{
  "n_layer": 11,
  "d_model": 384,
  "n_experts": 96,
  "experts_per_token": 2,
  "d_expert": 416,
  "d_shared_expert": 0,
  "activation": "squared_relu",
  "moe_layers": [1, 3, 5, 7, 9],
  "router_score": "sigmoid",
  "normalize_top_k": true,
  "routed_scale": 1.0,
  "balance_loss": 0.00273,
  "balance_bias": true,
  "init_std_router": 0.0284,
  "lr_router": 0.0007,
  "vocab_size": 12588,
  "norm": "rmsnorm",
  "norm_eps": 1e-06,
  "tie_embeddings": false,
  "optimizer": "adamw",
  "lr": 0.00115,
  "beta1": 0.9,
  "beta2": 0.98,
  "batch_tokens": [131072, 262144],
  "seq_len": 1024,
  "train_tokens": 1661000000,
  "steps": 8738,
  "dataset": "wikipedia_en"
}
Below are experts of layer 7 (counted from 0) of a mixture-of-experts language model. Rows are named router (the router's row for the expert), up (a neuron's input weights, with its number), down (a neuron's output weights, with its number) and show model dimensions 240-287. Each number is 128 + 32 x the weight over its row's rms, rounded and kept within 0 to 255. Numbers have three digits each.
Before each expert's rows: a language model's description of what the expert responds to; "comes after" lists some tokens at least twice as common just before its tokens as in all text. This comes from a sample of Wikipedia text that the model never trained on. Tokens count by the router's weight.

# expert 28
What it handles: Opening pieces of longer words such as ex, cont, aff, inf, conf, plus year prefixes 200 and odd name fragments (Bot-af-ogo).
comes after: " ", " Gu", " there", " Mc", " to", " un"
router:156135081149110151136141139094132166178155100136172161075077176141102135166151121146112104097159149120106160145147105100127115087098140110095097
up0:094103139136150129109104173149137153153192160106164131129141168137161122141128109167167127126164112132136127143137119106125141126074137108130147
down0:114154066065142165176148074071150190122127155154119113100183078108162139160138116129123131110105165151156159133113173177109138055101121106116158
up1:155148125137124169154152098080179162167113117126153118134163157091092109144129101167155128156116173205224124104154126100130099113180120118092118
down1:157132133158133143121174123125167200102119125122178093159162130130134144130176093119137173199115129113189073107143140097097145121174108083133158
up2:091180089145144103137181099121125133125137172189092141154119116090108119197123159127163127095123134167119126070178135097134122067096125090150120
down2:127107143135122095119169128167141093123218115148142117111084077150113123119167085129161136164142081156118140109180136217136136105149146064101142
up3:105106166117153120139073175125102106170109113136115138070100161142126143147141175091060070108188073152117135093163150127075129194082122138098099
down3:173081130188081139139135173134087185169099143118143150147113099163140168134138095078102177141136070160083117114122135186135125199058133108114114
up4:104084125076108095133064150145203124139159148087104155111140122123127122161150151145136142159136103141123124152111097085095141120119114155188102
down4:187113082137098072095043098131107113098124061152130139123107133128108148125093098181146121102111160171163126132105131112089123155083145103138137
up5:122068117155144120114112131118151148093182126142154087178163071081103085120094081160128135109206142158043102168156121064114081137141139139160101
down5:131131123098130116094110185180170105122145049136154102106159130204122143126056128142144179093171096151125129122076128192175122157050102173136120
up6:155165043186119166122160127130166141149147107143093109119152127187090139117126166143120128153131100137146070153128073123123152150128146100116077
down6:113116088176168169150165146238087123133104127058097128130168106151142141138154093114181094107114132117096144109103128162135139090111156052150140
up7:125125144072132123143157065126137110099127100155112134170176138116101171131078122205140179201092116133051125104073148135077126048171143079092126
down7:110138169062133098073153134133126102094109134130100132155201146156138142117114134085145171024134118148173117124158144157178098162137091130190103
up8:115071112093145127122159134119169068121130081137134114144088165048147103131068148160138072165161063102099102113136199114125118115154143085149100
down8:083090235127130108112132051108142166156082135145097137165124074136126074141148163169139117105119150126109112137064192178116160158130170169160194

# expert 20
What it handles: First word or piece of place names after in, of, or table bars, such as New, North, San, Los, Mount.
comes after: " in", " of", " |", ":", ",", " at"
router:089130094083107113087121137087157141172149137142138127063130149095097144140120135152148141116149144136093142140106091101165136113132160144146121
up0:172150103142126137084121061112124122111102178061169166175188135104186086109109131078107171158100141144116124189138102158085157067185125133095150
down0:168150097105130145139052114158098082142089112187198109181118140149134211149126103082132098127145159075067134157105119075142181132109116127091123
up1:179172069124147140104099067120128116097199085126117085134172082081154159199091155180141092088086166133128118097136135081094113170108162160158103
down1:079104109087140158130130135157124073147107131142129088138166135116135144137173117165166091133141069140135184172136165154097142179157133133165108
up2:171153076117100171122100174158131142153137182139143136116143123105068161142100130160164113124101133143178182116128142117066113081130141144178121
down2:158168135148134128142136105082131086150121132064135163161144180115090138114183178111141120149115122161083158098153138114110116070132178149119132
up3:101124082111082114149104111145153105137123136112113168132036147096108116153135130148095140098095203179187125097111220130134173124150139118172172
down3:125109176165116109122113153156164088126040156123064083171075145140162183152170136072052138120143139128142135116086134065168059175123073153139142
up4:072174154115145151076126110113143142039098150137156142132086175080111126163128143098071173105140150069099103106170121136125140137069125203134092
down4:157078139129124084160150186081085195109057165170095067109121149190143141108073136142176124128083183128117131128110077197115173138166148197129100
up5:156123118107169087086129129106132126097126135170065125098162132110125213124092036111108141102117093072106127146091145143139100155193157101162102
down5:123125141141168150120131160094067057036128171156142069146132192117158087092152147197130129137124097146156158094139134157112155091112059131118079
up6:093083118176112127057177127069146133163143132187231117137131198100152201179116123151134081104140084171173070147115112076141134112140152146131146
down6:155121154071099148158107147114107114097127143102140094093125145158145145159108071116137151165119161139154144149090085122113189145201147184077168
up7:124130110097148090146139151125169110112116147111101121108102215110144108106080145168077114204178239122145059103085122076123194126161104164122101
down7:097119086185124126117135130111126150097150147091098156123217169097096126159124140074173143150181132102114098130139145156211158077102051118124099
up8:122137111092119144114136127113110184146103128175113133115163150126067140130052083155115117099108131153093100172138150145153141057139140158079135
down8:114107177160138107125160135152094136130127136139143117125091155162122157061048163146086130122096107131149103092133089120163143133138128155098104

# expert 1
What it handles: Bare space tokens before numbers in names, years and chart positions (Level 1, a 2015 song), plus abstract verbs and nouns like look, progress, more.
comes after: " |", ";", " a", ":", "},", "'s"
router:142155122104113091113139160125157128141091101134096146129147149159101113139133128153079114108108153136146091176131115063105129116126201116098124
up0:094106119139141149153137123094079107100099122121040122181078150138093135131109151174084058112137151146121142081061102110158119153173214164139127
down0:110103153124121125139091133120155120132178091111141138161151110090157186167108147140148168079164137121188098052138141118140078125129215151155133
up1:147152152150142159154102120122187154106086172107123106139184146130096165106130105130092098134132112178118136129114109188129117132049159107119113
down1:154133083167154106133087110100159113112121200101063147135127144152116143139161128157108087135116109111122087118200092130126105174167117100127108
up2:150130098119141172116176125115142119188109121155088129081103114128080147120112145076086182170138147087162087136165126164078119086109118109124136
down2:113113072124141148078151131130142100126121214150176117107085056137144157120095106079134182137160160126141080105169108167075102083078132068125081
up3:141123117045102124080153169113134084147164190129139122096155138153128135142103128152185148162111113116133133129124121076149141142073211108150088
down3:118114085142123091105104162115148143164158135150151155076078132148118126120088081131112159128120196103178111138169117124086127067169123126128142
up4:144087133077096135144139155139169150105110115115100149122149147130081147162165147109178113182163129093147098149156105112186147130102155112132090
down4:101170059112131176145137163127094117107204139094118129161126107167129117141119157081124106149109153112134204143171138087120138124089111128080158
up5:164166128120108161077095104098082153147106116097104115079106143190176134095151099145128095098180068119095117117154079138142134159102148146164123
down5:085101142164113171158072143098094129079169130140164124147141102196126144123079151115134109126234143157067110117166136163127123159091042071114050
up6:134139146137120154103136160095130123132141125101122144103173108116068109193167131072120074092098141088189179148093107172123163159181113149139086
down6:148154160111127125142104128144104113097186137084098132121162127099179164073119186148146166172191176163114180141120118183128190149150133148156118
up7:115138149120129100145108159115134084091148207191156134100033153123125124133138104137132137159180143147112073082085115097087097105074155081167122
down7:169162105128105112168134164146119125125177153117134139080103134177158142162072051101182107117096204143113125143156048104168114113134113153145083
up8:193150115149139200075089125127198073083113127130109125092143127159121072133089098186156165048109162130096097143141068125021126154156127077050082
down8:104153132114085154143160043167120115171122109143151087105149183084075167094157069170151175092097141107090155197169184186152125144122129144167128

# expert 8
What it handles: Opening pipes of table rows and list hyphens at line start, plus motion or outcome verbs like went, came, returned, took.
comes after: " |\n", "|", "\n", ")\n", ".\n", "|---|---|---|---|---|---|\n"
router:146082078099069177137124097114135145142114115163140137138093125077124184189142125164139144074144102144133107159100117082131134082127123145147122
up0:112155165140137109154136255122106134149151143118114139072163157092181091145124166064058102145166176094115170137130135092072181180122123112128119
down0:138090153123111131132176102118093119157111098145111078117127134199135117107160119141071104171146188130143131136128123104077137191139104102132134
up1:099155149164158109128118161103167098102117128165155159166159116111131096151092186143143157140130147132144135095136096112171163135101135144119118
down1:087116117109138071112075151083102133151140165130165121069115134198151161166089161125128092093128104124121097119155132113148165117143158114109145
up2:143169118142122160133154144142148111170102127110131170085101106177152165137117116174088155085145081126108137133177148108168138080127137114058096
down2:137108180121123098126102117133129128075101107132097100113142168148156124170161172184098143078109121096112117136118149156165106158113134097043111
up3:132116139094119109071193159080105080173140107147135143162066115079129124106068075131111148142109105110136091121148170122142126156112140173081106
down3:170163183095125114111110130191076112116105114138111112139141087132099159097203127105147150128108163138169148100117151176112128167114127142108124
up4:156129120198112103146122120129171109096130125137170071135112145136088096080149084096110081160131159125159123148104135127116129093168144181134062
down4:159151158098163125083111141174073128098082166160103136148112103090144159175147110178090122146147150099133179117171123135187128110178131135105133
up5:125183132137125144110078157087146118173118115093120088105130106107109103140150153063122081111128107157133077101129079147100164135134134120087095
down5:154127172131133135138176120118138162107109156164070081113134076103148162170119100162127095102132085114176150112144080156122134129085119120102148
up6:150132153117113103172047083139165152125137104140090186098192147139141130153175139093081215117175080057054179090162151088133097164114129136147097
down6:128132059151131122196107061085142120153091117194114149135179102116166111065145179152106078092165141160119132143106193131117148141096061112101124
up7:110192101105194167076129239120126110162132124116127071114151089057101131103109105135077087153095167113103173149188139059140107151061146129109145
down7:144184095138114142122151157129144060169125143151164112126127151102119137102132108181144080155155132173123092145160169053082143195149103066123133
up8:172106092112126194124142135125137146082142062100150121118090075133120135113117149142110107149167147164092130119154127126096122147101137101141129
down8:126111144115096151141119129075121154136076186105143139130103128091140084128163136142102154130107148125110181129124106145139136138089127161134050

# expert 62
What it handles: Rank numbers and counts at the start of table rows or numbered lists, colons before lists, and headers like See, Results, Track.
comes after: " ", "|", "==", "\n", ")\n", " has"
router:172141124172105096068163099081147129165102098167109139117091083071097146146092074149146120102182118174104117118107107090120071115161156124107105
up0:135122105098117132121099133098131117075087115035183156099133171157139130069162172131179159069126073161122124152115116069135121078155146151167111
down0:145119138129110178144134165108195160112121093128138049132136130089118151120138146082127115124152131139159120091154149128115140144185186117136130
up1:131138165170127161168163126081129167147145173223112157131182117124128105097186150136231144113168159132111118173073117166110113154102141159097075
down1:126142168110145121154136193127102128146100137151154154108140120172149125136189194106135126116142091083131122124089112123104090107171202128116172
up2:139106138135142138117167111136148174121156098119125120237153122103076130114127182171111125135144184101124084112185158133106113181093144158118141
down2:126104142147138086153123153080120144139141164069168198110112082087098110156111097150149159102125124141090146101194066103092163124097140148080138
up3:150133130135148150151219096117160154111111115110166114059086117129121156121148114186090155114124081183164115107123170152067133148077136137138116
down3:118137142126116144102087110105153127126129167135111163090167103119143148091158102180084169167123146149135123154095079164151153222171111160135130
up4:090142124129127194113201157146170160116083122109160138113112107126151211132129146103155114174113151074169086185148168110074168072050116136136118
down4:144158125153124175098158083133175089136057070104097109125144152174139145155122125134121145146143172108152123147129154125118110067147068126124111
up5:079117112143157129080187140101126091165131074111180092136173177154125214097149109114128106104099126159109187120135157143095185065180099150093135
down5:104084135144100089098133088113161061080136168137098131127084182125101160156107153154175158156137110128105138170122123067087125139144167083155180
up6:129171094124135097120108129061137144076144068130086119102146179064131146145093100111160128072156168131100106149101158162102087153026124161126124
down6:156109158162138134194171114199116123059121125153162147106144104130104105118114105111110092189166125147123134138140088138124153144166062093160153
up7:147131099159156132103093130134144099154113055167151125106131177111131102135109065100202101162112160062169128094143159160159152160141122182117126
down7:134087157191150156115134133114116149177150118199123155107148155119116130091164090156129124165118117088141129123170113113059137121153047160099141
up8:157121105133128089201083155018102099164198161064127167151132166098097151110073155114143103142145082165104129159095119155118098116139133126151132
down8:108152123194123129073120183140053095102041140198150113127107165148160107160077121046158123121178137177100155108140127110141116176147076075081121

# expert 35
What it handles: The article the, mostly lowercase after a preposition such as in, of, to, at, also entire, whole, very.
comes after: " in", " of", " at", " to", " on", " for"
router:114126110097067151131173114048153124112106165119132095123106132128103156171129116095146176066132104129129104117093095145159088112129209138184109
up0:165146105104083102144066154159150173096116124159103169118104127045107106157138098104129143107118148078119205154075160123136157078224127130159086
down0:119092126175124133078190131129088199077087138112107162089139103105103082150137184129108095122162156105093110132156109137203062159153086102106086
up1:152113130195115155090060191092102114106154104160056171128074101162100133121068116138150117165095111136162142080173095124123114087068154137134149
down1:146104132158129125128113098161068136100131121123136151146106133119152112148125152130179093123173117118165152110148181160159139113120120116137138
up2:137176126114152123135129151165138115228100184141163162119147107100107171133208128126182128121078120158118083134061083117138147160094125098098173
down2:146149153145116122137141121140079098112101141116093159099169177153143124083100166103158160145067092194143128116145121142097134139123178133122118
up3:136186114097099121119114098134152164147158136037096138153108127085117147088176071128175088132131130134096119120121131157161147153129183144129125
down3:121129130093113123136138073182163147117128127163123098093139118110150161138058157142130140183101124199119054101107128077163133123108148135117123
up4:123110111138128170120139121057084123124134148110112141144045160104088162186139135098144135155184164124094132135074081098076116126103181153128102
down4:081076117158116129149142158116095121099128165151108158149096116150138142140120086127184058134130160202147127158123089077123096148182096136166135
up5:079158090154115085130074165062117078192149131116091133146075151143103150167117124110134096142184114140064051104160137058156138097109172124124127
down5:097157173149110131162101115156175096090165142140145097124144122107097112122051148127136129141115078116144079079085142131064159121165121133134159
up6:113105137123143125160120134105227141218180157189106167138153131107133175161182124119046124123139121100158130092116094104114140034116167100114134
down6:096170155130185092103147106147168115058144126115075130145120086136149195106178139165157174158062151138154081124198118126205103098180140170137129
up7:120127107087061130123064108106144108153150109175082132086204134120096115134164130136123126110168170108075142095118104106102159063129165171125072
down7:092141109139078146173129116114107180071104156143127089121128125136178135099128188134170119136108143089169140137145108119079146131129133095145125
up8:103096132135151135177112108125125168123106108120170128085144103062139085128172185162157171154133133105156146090127133097163129103187172172093121
down8:170090138122122176125120207192153070093163137122095135084148079099122140120141132177143108168140129130130094104089112123084116127087129143112079

# expert 33
What it handles: Opening consonant pieces of words in plot summaries and prose, such as kn, squ, mar, fl, sh, plus opening quotation marks.
comes after: " \"", " (", " and", " to", " a", ";"
router:158058114033115113166178198089139128149109112138112138073120157084138154160125116142093096122187119144138077156131080082080124103113149102109052
up0:137138109127117141084093148111148167074189098141077112183145108136105169113138098154137093164199151160138120083131125069104191117170142116119116
down0:102129122146106146120169135134068095082109181163096095162182124133124172159129165149105177118156145102113123202168140102217093176126103180125106
up1:136109091186158128086065155090175109174078165171116165115085145158162124095099146118099179128159096099086082154164129129105116128130124071125121
down1:093069122140125191101107049100122123183121174103130143076098101099102142125107119147174088152138137135140104121193121119129118131095084177101085
up2:165126133118123173137124157103115174098099085126055159078140143084136108122145138131154105044139109115108125153075104099105106133179136136104118
down2:150123109109129130119098158107115161135146149094120128116133058089129123108112125101111130148146100116088148110101135168096096090093137143082193
up3:125098132140128119144058148121207121152107186149061159106135136157107110126145107105132122122160144130139168111105135147090080099138131147088090
down3:148121179089090178177119096158147088196148105128149121130116152183175154076093129170142098112120117087118063115153179072155145175150064149087143
up4:119141132089108098140105156110091124148057083125107140144175091144124209102178143170083145127115104141121128139094074111090159105093143137103126
down4:175108105145134169084115130118173124144104133109106119129133127131129134109160114077124132080129105114095154137181116104115072130093108088086105
up5:092100134113119093167151092146114154144176101153086112131106095120138154147120149074107170193102130168142113139133103166137145072110127140066096
down5:109125147086182096156165117140103075122148115222121128120104191124134160139064097071179126080102085154192150086106139115110089099116093122134068
up6:097090081116123135149109087128122151146145141151168182122048150218168066169149119124134125104146134122145139067118193136146145096130179176108105
down6:077078140146124132167066137118166099149133135188150084117087114180144117116167128104122125094097112110093127112107160075108113142109093129080149
up7:156134131078146123133107108098166101125122170085179172142107061095128112109122148116130130092129105117173123116138133165112156142078145179130116
down7:089114112128129141137136133115138124136111139171206130127123117128155080092074118101136104104085104155120108129116181108061167173150110142124147
up8:182128143151164124134148098128119145153150109094186147144106122097129080110096127159165138072172083111172112113148088153137140115155125162128129
down8:182145108118120134136153083121118109159153126128115155183089089109105142155151127129140135111100162142108134038112161123119116107133161144097105

# expert 18
What it handles: Heading markers == and === at line starts (==Cast==, ==See also==), and demonstratives or pronouns such as This, these, there, its, 's.
comes after: ".\n\n", "\n\n", " |\n\n", ".", "\n", "==\n"
router:100159068112108138103165134061154145171158111108179170119114164100139176090120070155147118140150110173132088137094127125148088108111149128134110
up0:137098120056124109150127184128190143127160198109120154121080151144059136120147089140146129178118138084097142160124116140156073101167124083053116
down0:187052136091138104135163163127174157129089173165169191151077120149168134138174169115119110102161112167155177168126147180060139073116000125111117
up1:152132130144131141137140129159094132141113141090144151114137106149121068134120110130090161077156157135128139158127121110133160111116151185130120
down1:176139126160128074164096087163077155125151131152133105100143093092128120172079132105121152172172152111099137114119139110083145186111150127144143
up2:114102184138108099112169114104123111119187156131138121173139122120117084198115042127106129090123153121097147115132087086160121140160134128078101
down2:142149134166151104170129076077183085083130167084143130153167109119091081178133167143057119126109153137128149170093058171112097057145054125138085
up3:136187143117113205102144106130192074134126117122146156139112194126091099079137097127118130106201135115117163158111062143123134085051164119121086
down3:129089108121122096126143088094129126182127164108180114147135147168150123155084078116097167162097102122154041151122138103199077137123148178134140
up4:128123159078101150142046141095138124098151130186171052168112148169097121232124111096169167058109107109142074148127083136160073051184164110145139
down4:116151128171116131175123135184147097161116143160111122144142111178058062094098129062198139123153179110125112132081098114104089150151153151163106
up5:139130095135065158147158105117181143099129139169075159167120144124164168132132138122174122171147129123150095130059150132116117148162130138162075
down5:118154152163160117151061144163153115125106155141163174110161123086091140145141139134150090143067129088117180100120126175101109109150145122096115
up6:211168131114113136138148097112168146149158078145093161074151129136141149142187115170090139123087175138112093113105148098119138113085145096039137
down6:159054081150168097153092105168109124058117108127105098166118121071108090099156144156105104163094124069136109110114155135155134102130167085160137
up7:133175106105157154072169110115145116129148138093131089114089146161078118103142101100047091061111118118088109113108150171167109100129174177179117
down7:114110131135157120095138180098112095133071174098118126151158185178159133099115113148074126127137096110149118117112161147141117122120166181095136
up8:121157086143142093090111112079179109154074142203130149143083065142116166130154119167161190077153135152066118110105105169065111080151133129135137
down8:165119195126160078141173112107131162154101086171181147166197120121118135191126132163089146105059125165093159121149171091142131101111150140114110

# expert 2
What it handles: Paragraph breaks, dashes and closing bars ending infobox fields, table rows and sections, plus tokens like Succeeded, Nominated, Total, Due.
comes after: " |", " U", "|", " M", " in", " N"
router:107141109102099140093150137093108127146154100135149209067119132087042154123102117143107160143127122151107134147105130148178098117094155155079113
up0:129132099162114128082131127113137157140136125096156118134081102097163113190117102103133096111073102185076124155048095103099139074067113109133125
down0:106136099109124159115095129146161156145088150124103114136120120092146130112110177117093098084117082196095126112128119153166052095112089089122160
up1:072150067103109126080137123148116150087136149124137121114103142090097151139127165151150139132192142142159117127168055142139123095093128194107134
down1:188131115115101113129106107110111088146188138069067172114182158088124185136154176167116158139157111131135158094132093171171206151156123164100141
up2:158102069178108167176091221109223145133112130143145138073060129119098131082137089095107143103132123101155139182078136154122156127133137136132128
down2:106104117111053139148145106153122136191158139120162119075109135124109089110085064160156144082098205131165189143144105143083150176145109123119155
up3:097147092113106155050112101137153156143130147129079138067122191150173121137110040137094085093154154124171143086157064117136151100144124135075094
down3:134146072107137120082113099160079118094134090141094168151108127091146187117177160187118208168137112098129146139134141132162074144125039166089143
up4:115136163124157111114111175105162152175095164180192127154158170181064113124162164142089136102146168176114092110084126185108166123107153120149144
down4:181164069155148220158118155145085099127132121162181127099155128184105143161114181181104171094156177082141127129203137122166151113111176151111150
up5:133144171148106118155121173125104116062150090143101169125122159110136134105065132137177164126128148116095136128156106116079095118162157126150087
down5:088111113095143150185120087130084120132121125074154093161140141107074102127099098156097157141082128135098177162132098135168132103144088065127181
up6:154162100054108139143093138126165097201172142156134144113119121122138119156155179119124159119169115118089086159120134163110125075061163118225116
down6:130119114104103124085081103124107131124159142110132151111141135129189093145138114130096162148209121074098130172129132179102133107106140131146078
up7:120135130132125123094149138121132124111134137101175147130098131139101081151129167151095129131136115211076169106146078116180138110124143177096120
down7:147115211198158138132146128155112123103094142103147173121097136124133085163101139119101078131172159147121097145198146139156169165124164175148190
up8:152174087169106099115161133118161120175148097098142158183132133117169139101185150066128203130159142109183105076133152138057134111144154211150063
down8:100136140167136020145161128111177128133134104089093148169110172145138162131127107142141148095078126103113165153105172136167176093167137195137124

# expert 48
What it handles: Leading three digits of years such as 201, 199, 197 in dates, discographies and tables, and sometimes the word War after World.
comes after: " ", " (", "–", " World", " d", "/"
router:147115014115116129104109118079170155105156104181127075154133144140145154165145105125081174071100089118107069098139109141161112098120180094132057
up0:158067120214106130079150132114111083106101088137184111109123166125154106100141101199146119111146104122111162086099117107149132090097119107118111
down0:148164044147099113092152151144099039106200080119113128170130108144180125154097114115159113104062175094129113064193142073105108152145092101090114
up1:143082080091112142100104104091143147163158102108121136123194109126112167154175143118102169184194172133178129084128123082146117222112139163171139
down1:138164121136137118107139109163104145088093123093109131142157079147115148167115079068090122166161161107119157121175132112100136149119074159118080
up2:121073127137097145102179099098098160168085149079059107140089136116066144142137168115147117124133091091121111138133095150134102176071148140142069
down2:123139057160110120137075109138153102130115101160096131138139138126077109123110145138122191138114200118082082101093133086155117198162119102153139
up3:122085164071078131150138140119107195097131122123079137068171083106134141145146091096141152084155160179050119092138096101147121092149154090130129
down3:105137087144134123143127134117141198096127149181133144136158165116121092132197143146103145141156080102130158122119130117110129146189125139137125
up4:088123126092111111129144109141118145182179108107091135130182131131133190107108139200097111151134129115102148156141121122147105076100102114174192
down4:095131113110126085187205108080110157143170178128128107163108148125132149087173097106113138080131075057098089170143133113134152114157115116154116
up5:133110128081108176091066077094109101108123190154137125145085113141107157091145113121160174077126060140147173080082103087126165124160118116041129
down5:154126099092149200172092143089091140140081130120083103114119105126103187086122140181123169170101146123117121147155074057082103176084118151133087
up6:111064100093143136069087112090083119207122131156114158171157148090083154105116143136142110065133097141151106081099054162135184155088137110147096
down6:129197131105138155116067194130129119118129141135075092145093161137157082144102182136105178091076104139109102164104114112148102120102156149107114
up7:140138160143138129082179093106213108118152127103133169096139045165116130155158142149116118082148139140096093140153124100077106143150132163082092
down7:120098121131071088173146126131162111094080148119120142126114158126176129088119125098143173118133119115159099092179180198165205185155078111205155
up8:184094112062183144174180141104131110083221127151151145113123153115150113123134088102094098125162137142097163083071139138140105109109141141097073
down8:146063087101107138138080118168129148125111084099084135151110099122120206149134115166124106149163172113161150115151130121118098167128105125150134

# expert 63
What it handles: Pipes and semicolons between table header labels, and section-heading words like Early, History, Reception, Biography, Candidate.
comes after: "==", " |", " %", "===\n\n", " Title", " Team"
router:159156119099085152068173117085139112132116141139080124123137085102137180135136111177132108129137128120119079117130137131149119053118145134141137
up0:142120115128128141101170136088140144102135155147141115135135086163094117130131140093072097113143147153121158094162132131101067099165121119134118
down0:117146069106162156091160177115192132099105140137192078100109067140107151038080083089133113144149203119111152056085148091119120091205131067132162
up1:059126134077123147162081130127153132176069172175137110114142142140176110129205122118137168119123170113106094170124076093161122144107151132105117
down1:111107154069117108121157123133107097096143147129136131114107110114152151131184151105112171126201166060105128099208094150205135141127143092095083
up2:097111095160143102100146139111187126125178131106136128046086146158125181123091110133165095157135125083203123114133055080088154093094144090167144
down2:136181108117125113116152149139116178161148103157129123081099102147098154171100123142123138112114117125133155110184083118134103115101130120199172
up3:167135129139129097117155101049152153100165114083146139132113109104141180103120108144059126166114113180142142172150114127059103073102136181074117
down3:096134162161150154120076084117112105095163130087151159113070179211112106140146111192085122196087107162074143159103108121146152082144117124120141
up4:177155141178148117086112105107079138119095083115085109089089107137119109191107144137120112104128113128129103112088058152102160172096121129120120
down4:136133093119088147099088132127144143079140149113129102127164201111105119134112190121103209139171137145157167135147124120157126160097081133063113
up5:150191101126126163144140116076077104114139150105121140141129142137134102106088197128120129071104144166194105101143140118111122131105151144062131
down5:129134145162111133118141140075078091088093161089128128073182141137134075129164131119105131167159086129185123133115128109099183136135151096051095
up6:139131102085132055172145139085157133106088143172089213135205155145138129119131086099111113145097092094135074168127112109125142174174102122102129
down6:146062172138113105166139151060139110053095150142156066147161155105145127130137137084110101174115105140045081108127171163117140097114122075140080
up7:133109117121113074131172127117088180120134085158093126099096135160116130132203141166094095156137138094070128139101149090006120145117178189181127
down7:098161160105115155099157111107125136118179204120117177083056108175123158185057152125129147146195121134129133133170108131152086201173127138094135
up8:161110147119092160079149070100106144117130116130088165072128105090182175137155105076110139157131108095174114173118108125085078090121135144125152
down8:141157196166144148164144140157102132114151087104140150122133174175205089166148112132174164149148116103121094103153203075104095131135113102111149

# expert 30
What it handles: Opening parentheses after names and titles, such as (born 1965), (1972) in filmographies, (EPA), and taxonomy list dashes.
comes after: " |", "\n", "\"", "|", ")", " m"
router:091160104115122079091155153077162131164154142100165207067118135145073123152126123123115062144110143101142110163141114160162137095124151178132125
up0:106118079162120112088147164057136117105130161146150166058121115101164122104110081121108109140141068098175084149158082118159105139163138122103094
down0:079115164128168152143241112097135147154088148134132150137106158100183075082133114156118150154100092146044121072086077065145119165086123154084171
up1:101136107107195153079125185092115167077171141099152093131098100144102144150089159184184115138139150127150071089169064092147114164111127074052073
down1:136114143149109094136191146106140034149161100121124194117110070099157076123078113112091134148104176090147109129080087138189102131117067125137132
up2:098124093082129185132147164101142161131158138139117113126123116162156158114097139084159129198126126128172132119110164132082119158124136098085163
down2:129109137117146126114178152077117129093105168114066099124152115135115122180132135142182147200113105201122104117086110133103114147146103172119134
up3:125125140152111131103162142109157133092114153117144105166149182146071095161120120130136118112153088138078135105075144161117151128066145139122087
down3:150105094145130078136125194141159158104142158073148176067121121132148185174120144136190172063141140153126122167166182206110107150148111060137163
up4:101169101076099114071133175130065074100182192173150126131085182065095161181096127090124146111157091149189114128128074113117136159161154113106149
down4:100073120128142133135141151091090124119119171150177069171110118110174204094143064082137125074112099143130127144140149175125143052138186147139168
up5:165111131131130116150094223138176169157125130066086116054101160060121100172096188101157092154111112140121098116105162099132136116164141107091126
down5:169105111156147054129128187100153221164107112096160146107167119178142070144135202092121103142117143140080106109148135138147164126118086094095149
up6:110164061095163169149145136137061107109129125140150113116117193190134155151145063136180175049153153100149143104136067169147141191157171113148135
down6:114152128147107160178096132151117158113122099133053113090118165168159129151152118159126169174150181191114186170109161120153128068079216130139118
up7:098142115110157116080151211128139114075132224136146154042126126157130107136095165061177169134166135097104119082171121117139113144092155169170114
down7:135138090123117139190148099201106124123096115159101148099091188117188173139170109149192216170191131127084135100129114121141122082154101096099144
up8:113113093155170131094080169093174091071141153150099142101116145142091121147175131153135115145130111127169103098143098110147091152034154153151102
down8:176122152093161118159140113139168133143082110144126129132104101118129111124164117119076153097127139123142134136151090143079131108112119100113157